From a checkpoint of a small mixture-of-experts model trained on Wikipedia.
Size: 8 layers, vocabulary 8192, 45.4M parameters.
Training: a variant of SOAP for the experts, 10412 steps.
Below are experts of layer 4 (counted from 0) of a mixture-of-experts language model. Rows are named router (the router's row for the expert), gate (a neuron's input weights, with its number), up (a neuron's input weights, with its number), down (a neuron's output weights, with its number) and show model dimensions 0-63. Each number is 50 + 10 x the weight over its row's rms, rounded and kept within 0 to 99.
After each expert's rows: a language model's description of what the expert responds to; "comes after" lists some tokens at least twice as common just before its tokens as in all text. This comes from a sample of Wikipedia text that the model never trained on. Tokens count by the router's weight.

# expert 50
router:57 66 62 44 61 49 47 72 38 71 51 41 37 35 56 51 74 58 54 39 49 49 51 49 40 44 46 38 39 25 54 54 41 50 48 56 53 31 58 61 48 30 46 39 50 53 43 47 58 61 48 44 52 43 52 55 36 69 49 38 26 40 47 51
gate0:28 49 48 46 66 67 43 64 42 54 46 58 59 41 44 45 61 46 67 53 45 47 41 51 44 55 49 39 41 40 44 59 31 42 45 76 38 44 58 52 42 33 58 32 42 48 39 61 50 55 51 42 55 56 57 45 31 57 71 64 40 53 50 72
up0:65 49 58 63 59 49 59 65 56 41 54 55 34 49 65 42 68 40 43 45 54 53 62 45 24 56 49 47 64 64 41 48 69 44 39 32 49 45 36 39 31 50 68 59 43 45 46 49 60 64 54 50 66 44 55 46 55 51 49 44 49 58 51 42
down0:52 58 41 31 69 52 65 46 61 51 45 34 48 58 37 55 63 64 47 47 55 45 56 61 51 49 46 31 49 57 44 47 55 30 60 47 55 49 64 52 49 50 65 53 27 49 52 55 39 38 50 46 58 49 33 51 54 50 37 62 58 46 48 37
It responds to: Table row breaks, of
comes after: " |", ")", "---|---|---|---|", "|---|---|---|", " House", "|---|---|"

# expert 48
router:36 54 58 61 59 57 42 57 33 63 38 53 67 46 39 30 60 48 42 55 55 52 50 57 46 37 60 44 43 41 30 64 32 58 43 43 51 35 68 40 46 52 49 33 53 43 49 65 68 36 54 46 60 62 60 33 41 46 72 54 50 61 66 47
gate0:51 44 70 33 78 50 49 61 44 42 52 54 41 48 49 60 21 43 41 51 54 57 50 48 52 44 40 47 60 59 56 48 40 52 45 53 52 33 44 44 52 54 47 43 59 50 47 64 58 57 46 46 49 47 51 42 51 51 57 65 54 56 56 51
up0:53 58 53 43 60 55 46 44 64 52 54 53 50 48 57 57 59 46 35 57 52 55 60 59 55 42 51 52 65 28 72 55 46 18 60 48 41 48 39 31 37 53 48 46 58 34 50 47 55 51 47 47 32 59 55 60 35 35 42 31 48 50 46 46
down0:44 65 59 56 67 45 39 39 52 50 53 54 53 43 56 68 44 51 37 49 42 62 58 60 50 55 24 39 52 53 43 55 36 55 49 50 55 52 48 42 44 48 27 54 55 56 61 48 57 58 72 45 41 63 47 45 47 69 62 41 49 63 49 38
It responds to: Article a and intensifiers
comes after: " a", " is", " was", " as", " an", " and"

# expert 53
router:53 60 46 48 40 49 39 53 39 61 46 54 60 53 54 38 66 48 53 51 54 54 58 56 45 35 63 49 39 38 42 46 51 42 60 24 60 46 58 54 35 46 55 35 62 43 59 56 69 43 67 41 38 49 75 47 48 55 51 45 31 67 36 50
gate0:36 73 38 65 59 65 63 55 53 50 41 34 54 47 37 39 59 58 43 46 60 44 41 44 42 31 59 66 59 50 56 49 55 71 46 65 28 45 62 48 62 45 61 60 39 56 66 53 56 42 42 20 39 39 46 54 44 45 56 48 34 56 47 30
up0:53 61 42 56 37 48 66 49 62 42 55 63 58 46 30 42 44 47 68 54 69 26 41 37 52 48 69 49 32 67 43 58 46 47 49 61 50 47 52 42 45 57 49 66 58 62 47 60 56 52 46 44 57 59 55 48 55 52 36 68 56 48 63 54
down0:39 53 69 64 48 47 44 56 36 63 55 51 50 35 46 45 50 41 39 46 52 52 71 45 42 44 46 63 56 74 58 48 67 45 55 37 54 54 41 61 39 49 54 47 47 76 47 56 46 43 50 40 41 48 66 60 44 33 50 44 44 62 54 43
It responds to: Line breaks and ISBNs
comes after: ")", " |", ".", "==", "\"", " =="

# expert 30
router:38 85 48 53 54 43 61 41 37 66 35 54 47 45 42 40 54 56 46 39 49 40 47 44 44 52 42 47 46 49 30 49 42 44 59 61 54 28 62 44 37 47 34 49 52 42 54 58 41 51 49 53 55 39 58 45 45 66 61 59 51 72 31 46
gate0:58 36 45 54 62 62 45 55 46 43 64 47 65 52 44 66 78 68 42 56 57 50 40 41 43 63 38 57 48 46 40 53 60 44 57 43 52 61 47 59 56 61 50 47 64 49 61 39 37 50 44 55 52 62 49 51 44 42 61 46 52 56 52 62
up0:56 50 43 47 40 49 42 54 45 65 47 28 64 55 53 39 47 49 56 46 46 46 57 53 56 31 66 52 59 38 55 50 59 53 40 49 38 35 49 34 65 64 34 31 58 59 54 66 74 55 43 45 72 29 64 44 61 52 50 43 54 53 66 47
down0:55 36 40 70 52 58 46 63 70 39 54 56 47 34 63 47 46 56 53 63 35 32 50 51 36 51 63 47 48 53 47 58 59 55 41 60 41 45 57 63 44 42 51 55 58 37 71 50 44 53 58 39 29 57 47 66 61 52 57 37 40 40 59 46
It responds to: Prepositions and conjunctions
comes after: "s", ",", "ed", "ing", " such", " used"

# expert 61
router:61 76 55 46 44 30 56 42 52 65 30 47 55 40 36 37 42 73 39 49 52 59 51 68 48 44 44 50 55 55 20 59 40 41 50 58 51 32 45 47 41 38 38 52 47 46 64 59 49 44 49 45 50 44 43 50 46 59 72 59 52 64 34 57
gate0:52 55 42 34 51 54 71 51 48 24 56 52 60 47 57 68 39 71 32 68 48 51 50 55 38 58 57 65 43 55 59 50 41 49 55 49 52 55 40 51 47 57 47 56 46 44 49 40 48 61 67 45 51 70 56 54 41 51 42 27 52 57 45 62
up0:59 33 33 35 44 56 58 58 60 38 44 47 54 48 57 66 58 45 40 55 53 37 47 40 60 52 60 43 58 47 59 61 35 36 55 60 46 52 65 51 55 64 46 54 40 57 50 52 50 44 36 33 58 52 54 53 47 38 45 45 59 34 53 34
down0:56 43 55 47 58 59 49 63 48 33 68 53 58 23 61 67 42 50 43 43 18 47 56 55 59 53 51 40 39 36 58 55 56 49 34 50 56 52 51 49 64 66 49 44 59 40 45 43 53 47 52 20 46 48 57 55 58 44 59 52 35 50 68 51
It responds to: Coordinating conjunctions
comes after: ",", "s", " and", " well", "),", "ing"

# expert 44
router:47 51 31 50 30 41 49 47 45 45 59 66 64 52 61 31 52 74 53 56 45 26 68 51 49 49 75 50 58 43 46 49 43 41 51 50 61 24 63 43 37 48 48 41 45 46 49 45 40 55 53 27 43 57 55 65 54 65 67 41 36 64 43 46
gate0:44 51 50 49 35 64 60 28 30 49 39 52 53 38 59 51 55 60 64 36 54 52 53 38 57 53 49 48 65 60 50 44 20 50 57 58 71 67 68 54 58 57 40 33 46 47 43 56 54 52 54 59 34 49 51 62 52 57 57 32 55 41 51 46
up0:60 31 56 45 58 36 45 74 45 48 62 47 48 56 53 40 34 64 44 52 48 48 64 43 43 51 36 46 48 74 53 53 65 40 41 58 60 50 63 56 58 50 52 59 56 73 40 58 34 54 52 51 44 60 46 46 51 30 63 51 58 67 49 55
down0:59 56 63 68 50 59 33 54 54 48 42 50 34 35 48 52 40 48 41 37 43 55 56 43 51 61 30 53 66 39 48 43 52 57 57 44 55 36 42 49 50 44 36 44 66 41 44 42 48 60 54 60 63 36 49 65 48 65 68 71 52 41 42 38
It responds to: Line breaks and headings
comes after: "\n", ".", "==", " ==", "===", " ==="

# expert 2
router:48 55 53 51 53 45 44 48 41 66 30 64 66 61 50 52 76 57 42 59 32 53 58 54 44 39 63 49 41 45 62 57 66 42 29 50 77 34 78 40 41 46 49 50 48 37 61 53 68 60 41 38 61 62 67 57 39 61 50 62 47 53 58 44
gate0:22 32 37 55 53 58 51 40 63 55 39 55 53 57 37 35 49 67 57 29 46 43 47 52 43 57 43 48 51 50 39 42 68 53 56 37 72 52 53 57 53 48 43 51 34 51 73 56 59 42 48 62 42 69 55 46 35 65 42 39 52 38 51 55
up0:45 39 67 67 39 46 49 34 40 56 42 51 61 48 46 60 48 41 46 38 50 45 61 61 53 28 43 58 41 39 43 43 54 40 58 52 65 52 69 39 53 47 68 46 40 49 46 52 66 45 59 59 57 55 51 58 55 62 53 57 40 33 43 57
down0:49 26 60 44 48 48 47 27 48 41 62 49 40 49 70 74 64 33 46 50 66 65 52 57 49 54 46 42 57 34 56 32 52 35 59 66 50 43 52 39 48 45 55 50 49 29 41 49 58 47 50 56 34 66 46 39 45 45 44 50 42 57 61 33
It responds to: Birth and date digits
comes after: " ", "1", "9", " (", "8", "2"

# expert 59
router:30 61 50 63 51 53 53 53 38 59 43 58 68 39 51 40 44 52 49 46 68 51 65 46 49 30 51 37 55 39 43 54 46 52 49 36 55 29 61 43 34 44 41 58 30 46 48 49 57 48 45 53 33 50 51 48 47 59 45 49 46 58 46 50
gate0:49 51 51 57 50 46 44 48 43 41 37 58 56 31 46 44 36 46 56 54 53 71 60 66 55 49 54 71 55 37 54 41 41 57 39 37 42 41 64 61 36 28 53 50 59 54 42 68 61 41 61 47 44 57 51 63 38 41 58 66 35 68 60 55
up0:66 53 47 53 50 35 58 58 61 39 63 52 56 53 50 44 41 42 54 51 61 38 57 54 29 58 30 58 53 48 37 43 42 64 51 36 68 45 52 52 43 53 49 33 69 48 64 45 68 53 38 48 50 60 53 28 55 43 60 24 51 57 37 34
down0:47 47 43 54 46 49 48 49 63 49 51 44 54 60 41 44 45 21 76 61 46 54 43 53 46 44 41 54 46 60 62 40 54 54 46 59 44 52 54 56 51 32 52 69 20 53 53 48 56 42 61 56 61 49 43 46 65 46 40 54 54 37 53 42
It responds to: Table cell separators
comes after: "0", " —", ")", "3", "4", "1"

# expert 42
router:57 67 56 63 43 52 27 46 51 66 44 48 44 46 59 48 38 47 37 54 59 45 56 54 41 61 63 49 56 51 50 44 52 43 31 62 61 42 54 42 43 32 51 41 47 38 52 47 52 38 61 56 63 43 50 31 54 73 60 52 31 69 54 48
gate0:60 63 44 73 61 49 49 36 42 46 36 43 56 41 35 58 56 48 58 59 49 59 32 62 41 61 56 51 36 38 48 59 65 44 50 77 43 53 52 41 73 37 51 71 28 55 59 49 47 50 60 40 56 63 41 39 53 60 47 53 45 51 52 55
up0:59 63 60 38 61 49 55 34 66 44 56 53 57 46 34 61 61 37 43 60 81 57 30 49 60 39 36 60 41 40 45 52 48 57 36 55 35 53 61 39 26 44 55 47 45 51 45 52 41 26 41 44 54 40 38 58 67 42 43 33 60 39 49 66
down0:57 33 58 61 55 75 39 54 42 34 34 33 29 67 40 52 49 36 50 44 60 55 42 48 53 67 50 33 52 54 41 55 41 56 68 50 56 55 59 35 58 57 53 51 57 54 56 51 46 40 32 52 53 54 32 49 44 31 38 55 42 62 46 49
It responds to: Table header rows
comes after: " |", "\n", "|", " Votes", " Team", " Year"

# expert 43
router:39 76 39 59 37 45 59 66 34 50 57 44 64 60 55 38 49 54 52 52 39 59 52 46 39 34 58 44 47 38 45 48 39 41 34 37 53 44 72 47 30 49 47 48 38 49 53 43 51 64 64 40 42 49 61 56 37 51 44 44 26 62 39 54
gate0:58 63 51 45 52 25 45 49 43 55 44 51 71 52 57 50 56 42 57 48 56 46 60 53 52 52 53 57 40 47 62 41 45 51 53 51 68 41 41 73 68 36 53 37 40 54 57 57 55 70 55 54 68 41 65 56 54 55 52 61 45 60 39 58
up0:39 51 56 43 67 38 41 39 55 50 49 41 59 62 45 61 63 47 59 56 59 47 41 42 38 51 29 54 62 41 53 46 28 39 40 25 55 52 60 53 62 57 59 51 51 60 40 42 36 50 46 57 45 43 43 45 50 54 62 37 34 68 39 54
down0:31 66 64 54 58 67 52 53 47 43 48 45 66 59 68 46 25 51 47 41 37 41 47 49 27 50 37 49 56 53 58 56 44 46 50 62 57 65 37 58 49 30 62 61 47 74 45 40 63 59 62 50 42 48 59 44 49 37 41 40 45 42 39 39
It responds to: Infobox line breaks
comes after: "\n", ")", " |", " information", ";", ");"

# expert 49
router:55 63 53 45 52 54 39 60 39 56 39 63 46 53 47 46 67 55 33 60 47 47 57 58 40 28 62 35 45 60 55 77 45 33 25 48 62 46 66 49 39 40 44 38 29 38 45 49 62 60 56 25 51 64 48 57 41 61 53 54 40 50 31 57
gate0:40 43 41 44 53 44 44 53 46 57 56 51 40 52 70 43 59 53 51 58 49 36 55 64 62 34 69 60 51 37 43 57 37 46 51 52 49 48 39 47 46 50 52 58 64 67 52 33 62 69 41 54 49 76 42 62 63 25 52 57 47 67 36 55
up0:51 39 61 43 52 66 46 39 43 27 53 52 49 63 43 53 48 37 34 42 60 64 48 60 29 44 29 33 52 33 50 46 37 41 60 51 25 57 55 64 57 41 55 42 45 55 56 48 44 47 67 40 65 63 41 54 28 48 48 39 56 54 59 57
down0:56 49 53 52 51 36 38 46 61 44 46 40 51 61 58 39 53 55 45 68 47 46 56 45 55 30 56 56 39 64 57 58 57 35 43 53 45 48 75 44 63 47 57 49 45 60 27 50 58 64 47 40 47 54 47 36 42 42 49 54 55 43 41 40
It responds to: Year digits
comes after: "0", "1", "9", "2", "8", "–"

# expert 35
router:39 51 45 67 55 51 46 60 32 56 57 68 59 52 47 42 51 66 52 57 50 46 46 67 51 56 55 40 56 44 42 46 40 56 47 32 87 47 73 53 45 45 52 43 38 43 60 46 56 50 57 64 50 60 62 57 55 58 56 46 46 51 35 34
gate0:55 63 45 59 58 38 39 50 33 48 42 62 50 43 40 44 58 60 44 68 43 50 51 56 55 44 49 50 52 53 63 46 58 48 42 41 61 56 44 43 55 45 49 59 49 38 49 56 56 61 61 55 39 49 45 65 56 62 58 46 51 43 52 42
up0:56 49 64 45 58 62 48 59 58 67 29 36 56 50 49 59 46 41 67 48 39 60 47 35 66 43 51 48 45 60 65 70 33 49 60 59 48 50 69 56 46 38 61 43 59 53 39 45 55 41 49 46 53 65 57 33 37 32 38 23 52 61 63 60
down0:68 37 43 72 55 55 69 36 38 56 54 49 39 37 53 46 56 56 50 52 60 31 41 50 57 30 27 34 48 66 56 56 53 44 59 47 66 44 42 52 56 48 43 41 57 55 56 44 34 45 39 68 59 45 63 48 32 48 50 69 36 65 56 48
It responds to: Table numbers
comes after: " ", " |", "1", "2", "3", "–"

# expert 55
router:46 54 48 41 44 47 43 44 37 61 51 71 49 48 48 42 54 74 29 60 37 44 47 57 60 67 79 47 33 64 49 47 53 54 60 22 58 52 60 39 40 42 38 45 51 38 78 45 62 52 37 51 43 50 63 59 52 57 58 40 37 54 63 26
gate0:54 57 47 41 39 60 43 33 37 58 25 50 47 41 45 66 41 74 44 56 57 45 51 40 51 42 52 42 49 41 58 54 43 40 55 29 50 53 47 45 36 48 57 57 41 56 48 44 71 29 49 48 45 59 48 41 56 53 51 78 50 32 55 66
up0:57 45 47 58 53 60 42 39 38 55 48 59 55 39 57 62 65 50 48 54 57 40 65 55 35 48 45 56 46 41 50 41 54 52 60 44 41 52 45 55 47 42 50 56 49 60 51 56 60 57 55 72 47 56 60 41 57 50 43 56 57 67 57 63
down0:67 39 56 39 47 58 63 49 51 44 48 57 40 58 44 50 59 49 28 58 45 52 55 74 43 41 45 31 51 40 55 36 60 55 63 47 41 56 48 45 31 58 51 54 62 65 42 42 59 39 52 63 67 40 75 44 45 49 68 57 65 52 49 58
It responds to: Proper name words
comes after: " the", " The", "The", " A", " W", " S"

# expert 56
router:29 63 39 43 45 56 48 53 52 45 43 46 58 40 62 34 58 49 40 73 56 40 55 64 57 45 55 55 44 68 45 65 43 43 42 40 63 26 78 51 33 38 38 38 46 50 44 33 56 54 47 38 46 49 64 66 55 45 39 60 33 50 33 44
gate0:57 47 40 63 27 56 54 44 48 45 19 58 49 27 52 51 56 39 59 54 54 39 55 53 61 50 56 56 65 52 36 50 47 51 53 38 57 63 45 47 52 59 72 41 45 43 46 48 63 49 51 45 37 32 40 40 64 46 44 57 33 65 45 64
up0:41 56 49 57 44 40 43 62 47 43 51 49 65 44 53 43 67 51 56 69 41 32 40 46 39 31 50 62 64 74 47 51 66 68 57 52 63 37 67 52 45 49 26 45 71 35 42 48 40 58 49 49 52 54 45 26 29 50 45 56 52 50 53 60
down0:41 44 42 38 72 64 66 39 48 45 32 29 52 48 56 45 60 80 65 50 43 52 50 38 55 83 40 56 45 44 78 49 63 65 59 45 49 53 53 51 35 62 49 54 60 42 58 42 37 52 61 59 51 54 60 56 48 47 55 45 61 44 49 55
It responds to: Final digits of years
comes after: "0", "9", "1", "8", "2", "7"

# expert 8
router:45 65 51 59 50 52 41 53 42 68 40 55 70 45 38 45 69 30 52 57 40 49 41 40 32 46 73 38 42 37 30 45 56 45 49 57 65 28 56 49 33 52 55 39 59 36 51 43 62 61 53 54 65 63 50 40 43 59 54 36 50 49 46 60
gate0:50 65 26 58 29 40 50 51 48 61 60 50 37 47 56 50 62 53 39 52 58 63 62 27 44 58 68 52 67 49 60 47 42 54 54 53 53 24 43 38 48 44 57 52 52 55 35 28 34 32 63 54 61 52 57 56 34 35 53 43 56 53 49 58
up0:55 41 38 46 55 33 39 48 61 51 44 40 46 51 55 35 50 58 44 42 43 71 64 41 42 56 56 54 57 57 47 48 44 56 64 48 65 35 64 40 47 60 60 43 32 39 43 50 56 50 55 44 48 65 68 46 50 52 53 37 44 61 62 58
down0:54 59 61 52 61 52 61 59 44 30 42 65 73 50 40 55 44 53 54 54 65 35 49 54 50 60 37 28 41 53 47 70 56 54 48 54 44 61 55 55 41 62 46 55 49 67 60 47 69 42 44 45 51 40 48 61 64 64 54 55 52 50 64 39
It responds to: Copula and auxiliary verbs
comes after: " was", " is", " were", " it", " he", " It"

# expert 37
router:56 46 45 39 50 49 44 65 48 53 55 63 56 40 32 56 57 67 32 55 42 44 49 42 43 55 65 46 26 57 48 51 61 45 45 39 59 51 53 50 41 51 44 51 41 56 56 43 50 73 48 34 53 50 66 53 64 69 54 46 39 58 48 40
gate0:52 51 39 52 42 42 53 55 62 42 52 35 44 60 47 42 49 51 48 55 48 57 68 34 54 49 56 60 46 49 62 50 45 61 45 35 53 64 48 50 66 39 42 48 71 58 41 40 41 49 65 46 44 29 40 42 36 65 37 34 50 46 45 45
up0:58 59 90 38 66 50 59 57 57 32 28 47 42 40 46 44 44 52 42 57 40 38 41 50 55 49 56 55 47 56 50 72 58 49 47 58 41 44 65 51 49 53 51 65 61 34 65 50 58 35 47 42 34 39 51 41 57 39 44 50 57 37 39 42
down0:58 33 53 58 49 54 47 45 49 69 47 70 37 62 60 61 46 60 39 38 61 69 55 47 38 37 43 47 49 68 43 53 39 61 44 45 44 51 32 29 54 56 50 36 49 47 51 35 68 45 67 65 56 55 54 56 29 47 47 53 27 43 46 60
It responds to: Place name beginnings
comes after: " in", " of", " at", ",", ":", " to"

# expert 32
router:27 53 43 41 63 44 58 58 45 65 54 55 71 43 58 28 56 58 46 61 50 35 59 40 48 54 53 36 52 47 41 48 59 63 65 44 75 41 66 34 40 47 47 32 50 16 61 44 43 37 51 47 40 63 53 40 59 57 58 54 47 63 41 38
gate0:62 40 32 51 46 52 38 45 59 60 42 44 75 50 77 44 53 43 45 45 60 45 56 63 51 50 49 31 55 48 42 47 41 51 74 60 62 65 47 28 50 60 37 40 60 38 50 44 55 41 52 46 34 52 54 37 70 62 65 33 58 41 41 57
up0:61 63 49 36 56 37 61 60 64 50 62 44 53 47 57 42 55 43 50 48 41 42 59 57 56 53 54 41 47 31 38 44 53 51 47 44 45 53 44 35 45 47 33 33 53 51 48 62 53 46 61 45 58 50 80 49 67 47 41 39 40 54 44 44
down0:49 38 65 40 49 52 48 51 47 64 42 53 44 46 49 34 39 49 51 56 70 59 50 62 40 42 48 58 73 72 60 66 43 48 46 43 42 53 42 30 63 70 39 58 60 52 56 53 44 42 38 46 42 45 61 50 58 43 61 44 45 62 50 47
It responds to: Numbers in data tables
comes after: " ", " |", "1", "3", ";", "4"

# expert 1
router:30 65 48 56 35 33 57 55 43 64 43 61 34 42 45 58 34 54 42 60 35 41 48 58 48 38 54 30 47 53 36 50 60 45 37 46 61 34 72 73 30 52 41 39 44 30 54 59 54 39 47 44 42 56 68 53 40 50 58 72 52 45 50 54
gate0:43 54 41 49 41 32 50 59 43 54 37 49 58 53 48 50 56 35 40 62 27 38 58 53 55 43 61 61 46 62 48 71 57 53 54 50 45 59 45 71 39 43 62 52 39 50 34 58 60 43 53 33 43 42 55 51 62 57 58 55 45 33 42 46
up0:52 30 59 44 56 53 41 43 69 53 25 56 38 39 55 65 48 35 44 69 55 60 62 34 59 64 57 48 59 37 52 47 55 38 40 36 54 39 48 48 36 48 47 49 54 39 50 51 31 66 44 47 41 44 45 67 43 45 39 33 41 53 55 44
down0:38 51 59 66 64 46 62 39 57 50 66 41 50 44 48 50 57 47 44 62 56 46 73 46 41 45 57 53 61 59 45 68 47 46 38 44 48 49 38 47 54 49 63 47 38 82 45 50 27 62 31 49 46 65 41 22 51 39 46 45 42 54 38 39
It responds to: Currency and number prefixes
comes after: "0", "6", "″", "3", "5", "4"

# expert 7
router:41 75 38 73 54 56 41 55 34 55 46 63 48 42 33 46 63 46 54 52 36 42 47 55 46 49 50 45 35 45 60 51 53 53 51 61 75 21 49 54 48 46 40 57 55 33 46 70 58 56 43 43 29 51 70 35 62 70 47 54 38 64 35 56
gate0:40 59 69 55 54 54 46 39 49 64 40 66 52 47 36 44 50 63 39 33 58 47 54 48 37 34 56 47 50 54 54 43 45 42 44 51 47 46 51 46 55 45 41 61 57 42 32 62 45 48 55 54 69 53 53 76 51 53 36 51 56 61 54 44
up0:54 59 44 36 51 29 37 49 76 51 59 63 39 59 56 45 53 45 60 46 50 39 45 48 66 42 53 59 35 44 42 66 56 56 48 43 36 51 48 43 57 64 58 47 43 66 52 54 38 40 46 52 46 38 54 47 52 25 45 48 46 53 53 52
down0:39 46 58 57 63 43 55 52 62 50 68 48 41 45 51 43 62 36 44 45 46 50 54 66 38 55 23 35 39 56 61 43 66 56 58 72 55 44 52 35 32 42 46 39 49 49 43 53 53 51 65 43 57 39 53 50 51 59 51 37 40 53 49 68
It responds to: Verbs after subjects
comes after: " to", " he", " who", " they", " also", " and"

# expert 31
router:60 58 34 40 54 52 30 67 44 54 44 56 49 39 47 40 49 67 53 59 27 41 57 42 51 47 55 48 47 53 53 48 59 54 56 28 57 33 61 26 33 49 54 42 44 30 56 48 57 43 52 57 53 43 46 37 52 54 58 63 46 86 48 50
gate0:46 48 32 47 46 35 61 41 51 62 33 31 47 53 54 55 46 55 56 36 61 55 48 44 48 55 52 40 53 46 41 45 48 45 51 37 45 46 66 57 61 53 45 43 56 37 56 48 59 44 46 68 56 63 37 52 42 45 51 41 50 47 51 32
up0:68 60 45 59 56 41 48 38 52 64 53 51 57 39 48 53 55 52 44 59 55 46 51 54 57 53 57 67 58 44 53 34 52 37 74 34 33 52 62 68 66 45 45 35 48 61 52 72 56 58 54 54 76 54 48 66 50 58 39 56 52 43 41 57
down0:69 62 45 54 52 41 50 42 73 46 49 50 29 39 38 58 64 53 35 62 35 72 48 45 52 49 43 41 41 45 57 51 56 45 43 49 67 41 30 64 59 47 54 56 44 49 45 46 64 65 43 32 60 68 67 48 66 41 65 47 48 52 54 58
It responds to: Numbers in tables and codes
comes after: " ", " |", "–", "N", "0", " ("

# expert 6
router:30 60 44 60 59 52 56 52 58 60 36 56 52 45 61 44 50 40 33 65 51 40 59 57 61 38 61 54 53 64 44 60 47 34 37 32 60 26 48 55 37 45 40 41 49 51 56 53 52 55 55 50 47 59 69 62 57 42 46 48 30 66 36 43
gate0:57 39 56 60 56 54 39 53 79 48 28 46 38 39 47 65 64 48 51 53 60 46 41 61 51 53 46 59 25 53 58 58 62 64 25 51 46 57 63 49 56 47 34 42 37 45 57 67 69 44 36 58 52 54 51 43 51 56 50 45 54 60 42 61
up0:49 47 51 60 42 62 66 56 67 53 50 53 47 60 26 45 58 25 53 55 42 47 48 65 44 46 45 65 33 49 49 38 52 41 39 42 59 61 69 65 58 55 49 49 39 38 54 50 59 37 38 53 29 37 58 42 47 44 69 50 61 56 42 47
down0:43 62 57 66 53 53 41 64 57 42 49 56 38 49 42 55 36 45 58 51 42 43 44 60 42 52 54 73 48 58 52 39 61 49 65 30 64 54 39 41 51 63 48 43 64 70 38 60 47 60 63 55 39 40 48 53 66 44 67 32 52 34 56 52
It responds to: Numbers and units
comes after: "0", "9", "1", "8", "2", "7"

# expert 13
router:47 56 41 45 37 48 39 36 53 50 57 68 55 57 58 46 83 74 45 60 40 33 69 49 67 53 57 37 56 42 44 59 44 44 46 49 62 47 57 45 56 51 38 45 57 34 51 40 52 44 29 58 33 41 40 55 36 47 65 43 35 72 36 38
gate0:53 39 54 52 47 57 36 53 43 46 46 53 41 54 37 25 67 37 35 44 54 49 46 61 52 54 67 45 45 56 62 62 46 61 33 55 56 62 62 32 61 43 45 44 60 50 45 43 48 46 59 65 48 54 33 34 45 39 58 41 50 35 52 61
up0:45 40 60 61 43 50 49 29 59 38 48 57 61 50 52 42 28 47 58 43 50 44 45 40 60 40 56 41 63 67 56 61 55 47 37 53 47 60 61 43 65 47 65 27 49 37 49 48 43 57 45 58 48 52 58 51 63 58 55 39 61 56 56 65
down0:45 50 44 47 58 44 56 60 41 50 48 55 51 47 78 57 42 64 41 47 53 51 53 60 49 43 63 41 47 53 44 50 70 60 55 47 48 56 54 41 64 57 32 47 38 60 46 41 31 46 52 37 41 65 56 61 62 44 45 55 66 51 39 65
It responds to: Mid-word syllables
comes after: " ", "-", " re", " p", " c", " dis"

# expert 28
router:44 58 56 73 50 39 51 56 42 74 41 77 58 46 60 51 55 48 42 47 48 48 41 50 48 56 49 32 59 52 49 69 32 52 56 39 67 38 73 57 46 51 51 25 31 41 65 47 50 50 47 58 45 52 51 59 54 55 53 51 39 51 56 55
gate0:32 71 32 72 61 42 47 48 37 50 44 63 35 47 46 47 60 51 42 52 54 55 43 40 46 51 57 48 51 44 58 67 43 64 58 49 58 50 53 57 46 52 58 48 72 40 48 52 61 62 64 60 48 52 45 49 59 63 56 57 49 49 48 49
up0:65 37 43 35 42 57 47 34 45 51 44 39 38 47 33 55 39 55 62 37 58 66 58 41 38 48 46 50 45 57 47 57 53 53 61 36 38 47 48 31 53 55 61 68 55 55 46 45 45 53 37 61 57 60 40 50 37 52 52 73 45 45 38 45
down0:56 52 48 67 59 62 66 45 51 47 50 63 36 47 63 54 44 62 56 56 37 57 55 49 47 58 50 76 53 54 52 42 43 44 45 65 53 56 60 34 48 51 34 58 60 73 59 42 62 51 60 60 55 46 57 55 51 43 53 56 28 40 71 57
It responds to: Medal and award tables
comes after: " |", ")", " medal", "\"", " –", " Championships"